Experts of a small language model: 73.4M parameters.
Below are experts of layer 5 (counted from 0) of a mixture-of-experts language model. Rows are named router (the router's row for the expert), gate (a neuron's input weights, with its number), up (a neuron's input weights, with its number), down (a neuron's output weights, with its number) and show model dimensions 0-191. Each number is 500 + 40 x the weight over its row's rms, rounded and kept within 0 to 999. Numbers have three digits each.
Before each expert's rows: "raises" lists some tokens whose logits its average output raises strongly, later layers aside. This comes from a sample of Wikipedia text that the model never trained on.

# expert 12
raises: " ", " over", " up", " later", " to"
router:469493469502456474537496490539509489522458541551494553572515520582432520490539489522523511536507465449550472514479497457521541511561504494510528480528474451532481492497516488530502457511528485552564513441559491477498521448519498498527466605421452590547505466510490448477484491435456471513519549494499527481548618562499498543532510580551452480467493521539525514577555529479468409462475479494534590444581520519438460436459540491487549500462471557520465574541508598547497520492488452528600398470456516530524445486541549516510439437519547533484502482475487477485471491521534491538
gate1:474501532546500475476450524492466508570463479539484544522490549482518427517522529586483484405479565514466526482459519504484478528543487470431482466478466488514493480508476504451539473472466519517562472537573541479471420448553519539504478542517532514548470495446591548535489527469459512444544439425553584493491541591548478543510578487505441476451508505477525554495506531556517455527537515481524488489541533605475524494555488561530430484516543588502579405489464499506434479508483448463450519435494507545496501454453513535557467525414543490541509557504529487511543492587529483522
up1:465541477501475516515442570507485448426465506493492541552484490565492524584559511499489473503520462590483429500512597479467505518546529428500496483533459375511477484480482497496491491519510486487511448522501472431460473472506432506512478503469570481471471517526573540510480507522471471471528504491510638560471492556462510503489596485460435468506512472500566563498516510519476450570436481501420568481639468534464436482541498484480513450480476574541500463512455513477471488487547450528502489476494523585470499487510573489551536478471527509479552492477527465500552479580556522500
down1:528500480531487498488557503495455525466516511453496508506465493537484501526516628519479467486448520506548515530519534533591418554552533543476485456450493545520472490510482563548472522487532526560494547432512562583493560488537535572538520561468493524460480436525452451453521437638451573510466451501457463453459494477534468519507539501493510572567493474502495519499556520441512567497515586492530508525554528508487506544455481486518483537478492462458570565470522496545491438472426489496481548505466471412526499583563550427530485517494523529545447509515462512458498419443493500507

# expert 27
raises: "\n", " The", "|", " ", "-", ";"
router:480530498515495479501538508551459490507489444572543495479508552517509600489501522536562497539490527502484505463463470480581531546458470524546558522521472533461542481521452486505497466495569421531538532487533494437545542447576562479541413523447449542526525479539494520475485604445465505492491544470541523535558528518455534482462526503547431482488469531503508537517473443507523486506502461521518558507490556534465537472503536504530564537480536489489495562523529567592505503537596475506617454501475523472452520363517512521449469463490503578479447491524429498526446441425515463457
gate0:518542426454519485430498560496444464482522496484510525501529500529441495537567509539494483496497509448525552476522550550551494417505573489548540534423467447505523565462530511489439516503465501491562519536401479577498472442487500554504573523496481608533475482500451533544509421457486508498532452499465561492446450493481556484484493503452488505515434560504554503541488514505529538480518526524462484457498498426509502450520469517502454493541495464578440551495410459548499526543475518507513462524579499444456499622505588559477496539506531507511529548511528421435464558518560538484
up0:491525506513504454469506501472484481471496487528524538489540529487525437588523467468559489511501458477454516478561503496482468455441477515531502552550534442569471539472525460439482541487573495475530499542518443503551611489476529507498556485508450516470577526568423532612474458516512444456521443500453484548512517502525477471491515492471431469517487569452451526491518545512537557485511414552498448423548547440443482499478475460500466506480557500510502465467503431472499544584517449547379492442509531442501537510470476567516476446540544486528519591474549538529475408473494509523
down0:545488549534453517506513430515451542519475487498518448466525485505548483519526499462499538527467447560474412461571508504491467447518503474535525397515543540542435492543460478540533500502537510541533492526506474438525454523515573447498479555519517561468517462492530531479435550552511496488491382507458532552542533471540547513580459512513522516484578420462458600459442505470455466497473478428486507445468481599450423519416448449452487510453531514536532564499520522526515443447476458545510503480433449469502537480502479474463467538415484495456560511521553517549509450495498476503

# expert 33
raises: "s", " of", "it", "le", " and", "ation"
router:494556485468450485488511536496492535451481489515505608501546589529494489513511553503503516558517469567484521498489533470539535535462521597496559499438528498412482512438506446542484454517547450535511514463440455426538468493556552485544417492503479539476452494506474532559475520448448495475532614480557468487480552520423535465482526554496440572494517467548495539501518530438477509484501492495535557549524498517478457465529592494551556459513457502480517553529482584491546499508519503535515457519374503500541507503482492464437487470536463507569466466479410514526417520467540537455
gate0:547544455459523520493504479491538415516549502470518464504515452502511515549484481479545537483520553495498571476426551468472476475511487485560526426438464516523436483468457504581567504531451459514476466485492423506494484525512443471549559472423551553547464485514511464540458543538508409487500420509496492506540487492491532432508502528462511593414524423476397495463510509484470521446532539519484571546474448573438536480533392563527530454551553493559492567487465474612450514507540486469512520477478452573496524528466481522487497473514467550531537492462525495514479538498510563499
up0:550536418448522471551452487483479531496499522519494517505511532504524532484469517532493487501475512533547451498529470494450481619446483595427476494490508487448590458446470476398499457510461482470494524500582524481479545457475569511520527480560451511514494538499460476483470519428568535545505500541529452491507438579522539475448491468605488472536488544514553528499500503508504482490492532444444529479477622545472535543471566489554466475474572510437508475412569584482515534484530576448493589530557520473484492452495495527587517502487506516519541528522509531511478498524504452561
down0:471504529532469489504506538548473442491561533488497470521423476510520453493429513496505465493508465485510519572484457478500490463499506529516504454538464519536478524500477485382524463502493529438485496499446433466531464483549568558474470594482473497493453457575466469523510459518496516463516526486513524505481573518539536541511571447485538496497449479509614537437470523476563439501446497513504452469432521497555448508465540526471577531515587547485423552504482507461516551546486480490536553446602504525489496545521541541510544523487473446534488619550495466466459441538506379450

# expert 24
raises: "-", "==", "|", " ", "===", "===="
router:493519447582439482444559513515537560509455506540494520497503522556500524545530501498576515510469507558554446509490494506495554466461455536512519493538471438503503444490482485448541468544520464530581525413535537448540526473515522467512421562479473536546521489504490527496463611455439480487479552452514507473537543491468533525499532546530415508429534528540461652495479406446559453466503425552506530478552468518507498487511509496546534484483494592542454533507480528513519490486535477533556457521446531510523439446496539479517481467519522591519471518496408456496454485436551510511
gate0:534541555555506409456552468486459507517517456468475495544446482523489564517531492497527422388443550482617423494486462532471550450442540509532513542483501505486507510444519502522522523508528469516534472617498515456469494567496504510532481478515546527480567519515505580501519509464473505529508558524544552504515531474506557495529528453569421529499460487572539445515421506494536522544455508540484487507490487517488461474442496518521504499485459562528503466545435501509563512509464475527515534599575586492605376462510478451511515542473510538440481467515461484471495513532462499482
up0:448434401504494539500446506469542472477498517511596457476550471473499420410461535536494573638527490474407529507523524485491447455520443542453508444557477482500512529517490485458492477534461529497489570396466478534525459478491499473546512543532530504510459468511492487516516483467511496465501471489491500517486528512433475469452492546456576492506550456373400473466597487475462451502522479465515474504511536519578487517546497495472482461508536477460473483479528468505457529491554568463506539449489442515426565531506573539521483506538480536478540530517536562532498454487546484553
down0:458555483530491503562523476529457521526484492469506534541497549490482433500565530534489471527517500486531436545533472543470475580464523505514533464480527477432429512517545531558457436511536509476460499530481519524457559576494605399470432500497515545485453528520496452501513564567530529537357543484497473541452466444566500456512464479441443513585538565532499512500506545488507409544585458501524536451493437450450476488524474472471537505472549517517496559455521572552470422469519484508489557500499474454493496499496444520522494489547539453502561482583544485502526502518438506482

# expert 22
raises: "=", "Scientific", " and", "\n", "s", "Studio"
router:417564485571408484481562544546467467486484533465520550561514588543496567506543517476521441499532499496548520474449495491547469518484464559499560470516433522494506511499454502506499473571545455576500527517477453461547525503498480462511437552501516499446487494506431521509515530482398481467568531405537478553526502504436521527481506563530450493522522496529457563502451447512526472450514446501528577490489517532513479469510544458484506509465502557544549545461458540569518500505547539530589480520501503548506460385467468499474447491583511519478452478464397459503459509453533485423
gate1:475579526429505510496446527498436528607513526456539477431530478518454481477481506498447502526570441485565572504550518424572554578496417532455513498501480568517485433417488530509460518525488542514499571520447474536506505493493467506556514472474560517450426479512537509487548458538503483440429522544452448553477542451544480502524526505493447484434500517485564494501547517500530497451507541474452512508467542497508501503401497510466492592516470540546446543594480502445547470464473519448509411567477530544516467480529543424541491447516574514505524429503499499501464502519521502494
up1:510465549432541379456543604482480481457541512511460517480546477517470499424491484483525494481470473473488512515510507441506516510468375487499504594497514532487480512501451454511441511526540508535487476543557476535441525517521475473538508480422511494463392519525533488513571488543419520430453464448511536567534523470538578456516511482498437514466443478472584495527415549543571575483506508468450459495516520512501499418455514448498517573501484460509487558582501533505528534574480510523493524561473525520501537449497524449525500492527538441541545470477474475532477499491576481446
down1:514530571578494467492540505524436497488346484443534463589503546505528535528510506500495509517538518504485489485460515492505499476521500522495532547487457516495492422503420464506531520498564465461518534485469477474549567543511508454480493483537548577519494513482467411509493484475460476514510564510521471478490505492544479388455490443513567476525510492482464425549468464522549446533467417485508487509462514412616424475453414435490543501436481479465515543515463494487461479461549481439495505514526457539459496485503454482441547480512528495490421532432568448449545565508497551515

# expert 50
raises: " ", " and", ",", " in", " |", " to"
router:493501512572463519538547592502548502438512523537535564525514511573450549484537569493558504541499450487555504512476484463496499422514492536514555553503504535533457433465491489483554511476509462528554478430540524453535442517553514527540496575406453554549523483553556510522453497406397467534567541497567544476501584505459499423490521523554467492457494503528514503540523489471552438477530476521523527457572495542511461491495519446496642546508463552464477516510517563513520521549489455510550443488451503527489484464498561484500449451523546534460450500480453462461501513483533521488
gate0:537579481507489462517530489449530605510517545488508491413469518559490620491431537521552508505508388484496461505504472583480494432548467523488491546486473531499459519443527424485518486507533491512583513427508491557516469527441463470486501531528477471509452458527527650573473441538512420551589524515455526474564431485493482415492498465487493495470553462513438493485429489490483544456485537491477537476494531494461453468522525492507482478565477547488481486505525474498557486478557472456519531503437492461479491475490497438495511524436484479532482590534539467448513523532522551518
up0:545525470491498502423435483527539445479476499378467447457498504505510437445444499583470496531470561495540611423523495519494556508496514523457506446580490509496489491510450485499529510502555519450521440506536596546505503547538484495491521404512516557492539540521455447450510516508489479541463544524575476549480566478494488446562461534551497534470520495498541480492497534459519387509443467572598487490487429484584535544577456454501481491479495498511501469445459558414495484502458553516524501516467512508540458459498509476462489533548474485467558499494470450514471530467480564463
down0:515448521548518488526482530476445485492545423518465497503504549509508526479527434497555461493538541520451519505551501523519479589504467566495511528483476542446538434505530473524480511497492407465554573466479447512516465497436488458513422510480534453523486524469510426481557532529523582504436445582509516398467541592441484562426477513566489482474512503536475493463401559486508521521465547522512496567511534518503504519474560464549574478531507510499563460527508553530497520533532533504485581511537523472530483488482452410563449489541592513584469500510540512587461526460502525496

# expert 34
raises: ",", " to", " and", ".", " the", " in"
router:496529469497393480476513503533561510575439500509536543521604523552441530589516524561511530511570413491526427507463550505517560518575465513501544506506470486559427453479492494509468453521476423506473508472583464485511538510607527480482437533442486550528457482525493489468525565503443501505492538459496513490529584476481581487518555569523487525456491514578494574509466470456486484510556466469522502488555482496455518477466554533495554482519441510527435545548556585535531527502511466523572487473469528522495479477530516510496432495528534513552443447512472524476492496393486491486
gate0:383494541541598453423468499518496581487524463536447526512493520426472534537484471493517431480492464494487515515505496505439497395513511500487522457467449513478589580470553559534515538493510512556480452480548428468484489533480545560462450520577465518437460455531519526515539496596500519469476471510475512525511539514496432508467470505477564517491438432554543509492557499473487444589508513516556479491510482493513461502571471536530598467467444492517443552498497518494484475550499480471557483542539508523490513535545508528476581545514495575472434469508477454499444527573519466430
up0:489467553501450497444497525507579542477510533428561529538499553438495547509526518562467448437501479490531492462530515472476492439531468527494477412455573521507509517565527428509518482504436523605503454526521465478545512484573532539473453524520490537384493438606530529515524501514504532456502454492469540473447536522500503495413406522433511471499524422462531579497451522494521537493559525547539491440556496510509476503512475482514596511456507511572512504485506494467463496531529525513571497503445456489473521526544507532505487589499439431539478492569575468482456496470501486429
down0:563493526491529459510510541507453538530461554464514533487498539497446509503499565516463533478500501476450467509594525497457458521425439473473517533501422500450478524491474517572470535541449474499480489495515555464471450436517484534494487534617530450536491462506456451540438460481455492508468498532545432483485570456460581479524472489476436451537465590485535492503487472562469540483527464488522504479399532521498469528432467582500431430512544460469556450492527500518451563584530549459478556531452465421558481489540541535538581511495479432464529440516484473525436466468484490520

# expert 73
raises: "===", "\n", ".", " (", "nam", " of"
router:477475509501448554437511504513574493499447538571516519460597503486387547527552552540508487516535538544558460493497477479539513511514480554470533533519447542452440437470472437457514438523558497501561452515584543446531463449539572496519487523495480541565494418526515513470538577479462532496515539380551512538550565522512511421537545518519427520437448520491513571564427446474476514451495475510519555475495515500495559512476518477503586496526532494498507521482528571518537538528533466528536499500450555486557445456529518469505481457504534532459480546484505495465468495480551563503
gate0:599578501464499522523473540477539509576539546416482496513485500542493516418482511448527446476513445469499457497489451535481521512506442437493504466513491459420482481482495495502506524528422531470577547529533464492473493549545500461570491524569543517575447476497505566448497545454400579568506455464474484513577517502568500567501522546546539587447510507538514491460505488476540517487511493517459504486520472452483521493454521537510493606446470508519386460509573486484545446556529460475553523515436438537552527454519556483520461476511533465517536500474434484501438494523550496506
up0:529524505519467514557515501517519523502491517484481447527461454559469508478541452387548451545442526549570450496527486508462485521564526504536532455534489471431537450578491545510556493514469506545521478514456503500471519524461502536532413524478541441497520518504497593530542531511542512513452460530509542516495513447451574528506502410547443449479429592525429460501521467538518466521490409534506513555454486461568402550552493464415504492505413536519515567519553450521456493565522417471496549571523478504488495497481533480468491451462528454411501497514503542479537528545486497478
down0:472574502477440545526485528529509560497480519438514421521539485534499541455538489468513448489555563540482545514516445421523477522513526465549526566501517535483526476578494497490552420555499516474488597528502466444500493473503511474544515518523511537531456473406537482516476495528471491500430449419476497534521489513504500466460467512493483458571514528442569502503475433545500447541512474455479503552544479442483494445466483556543502568473636487511516466500469491508533506519419451398514563534461494407532505475428497524417571522552497488512511551591508515511495538430488507490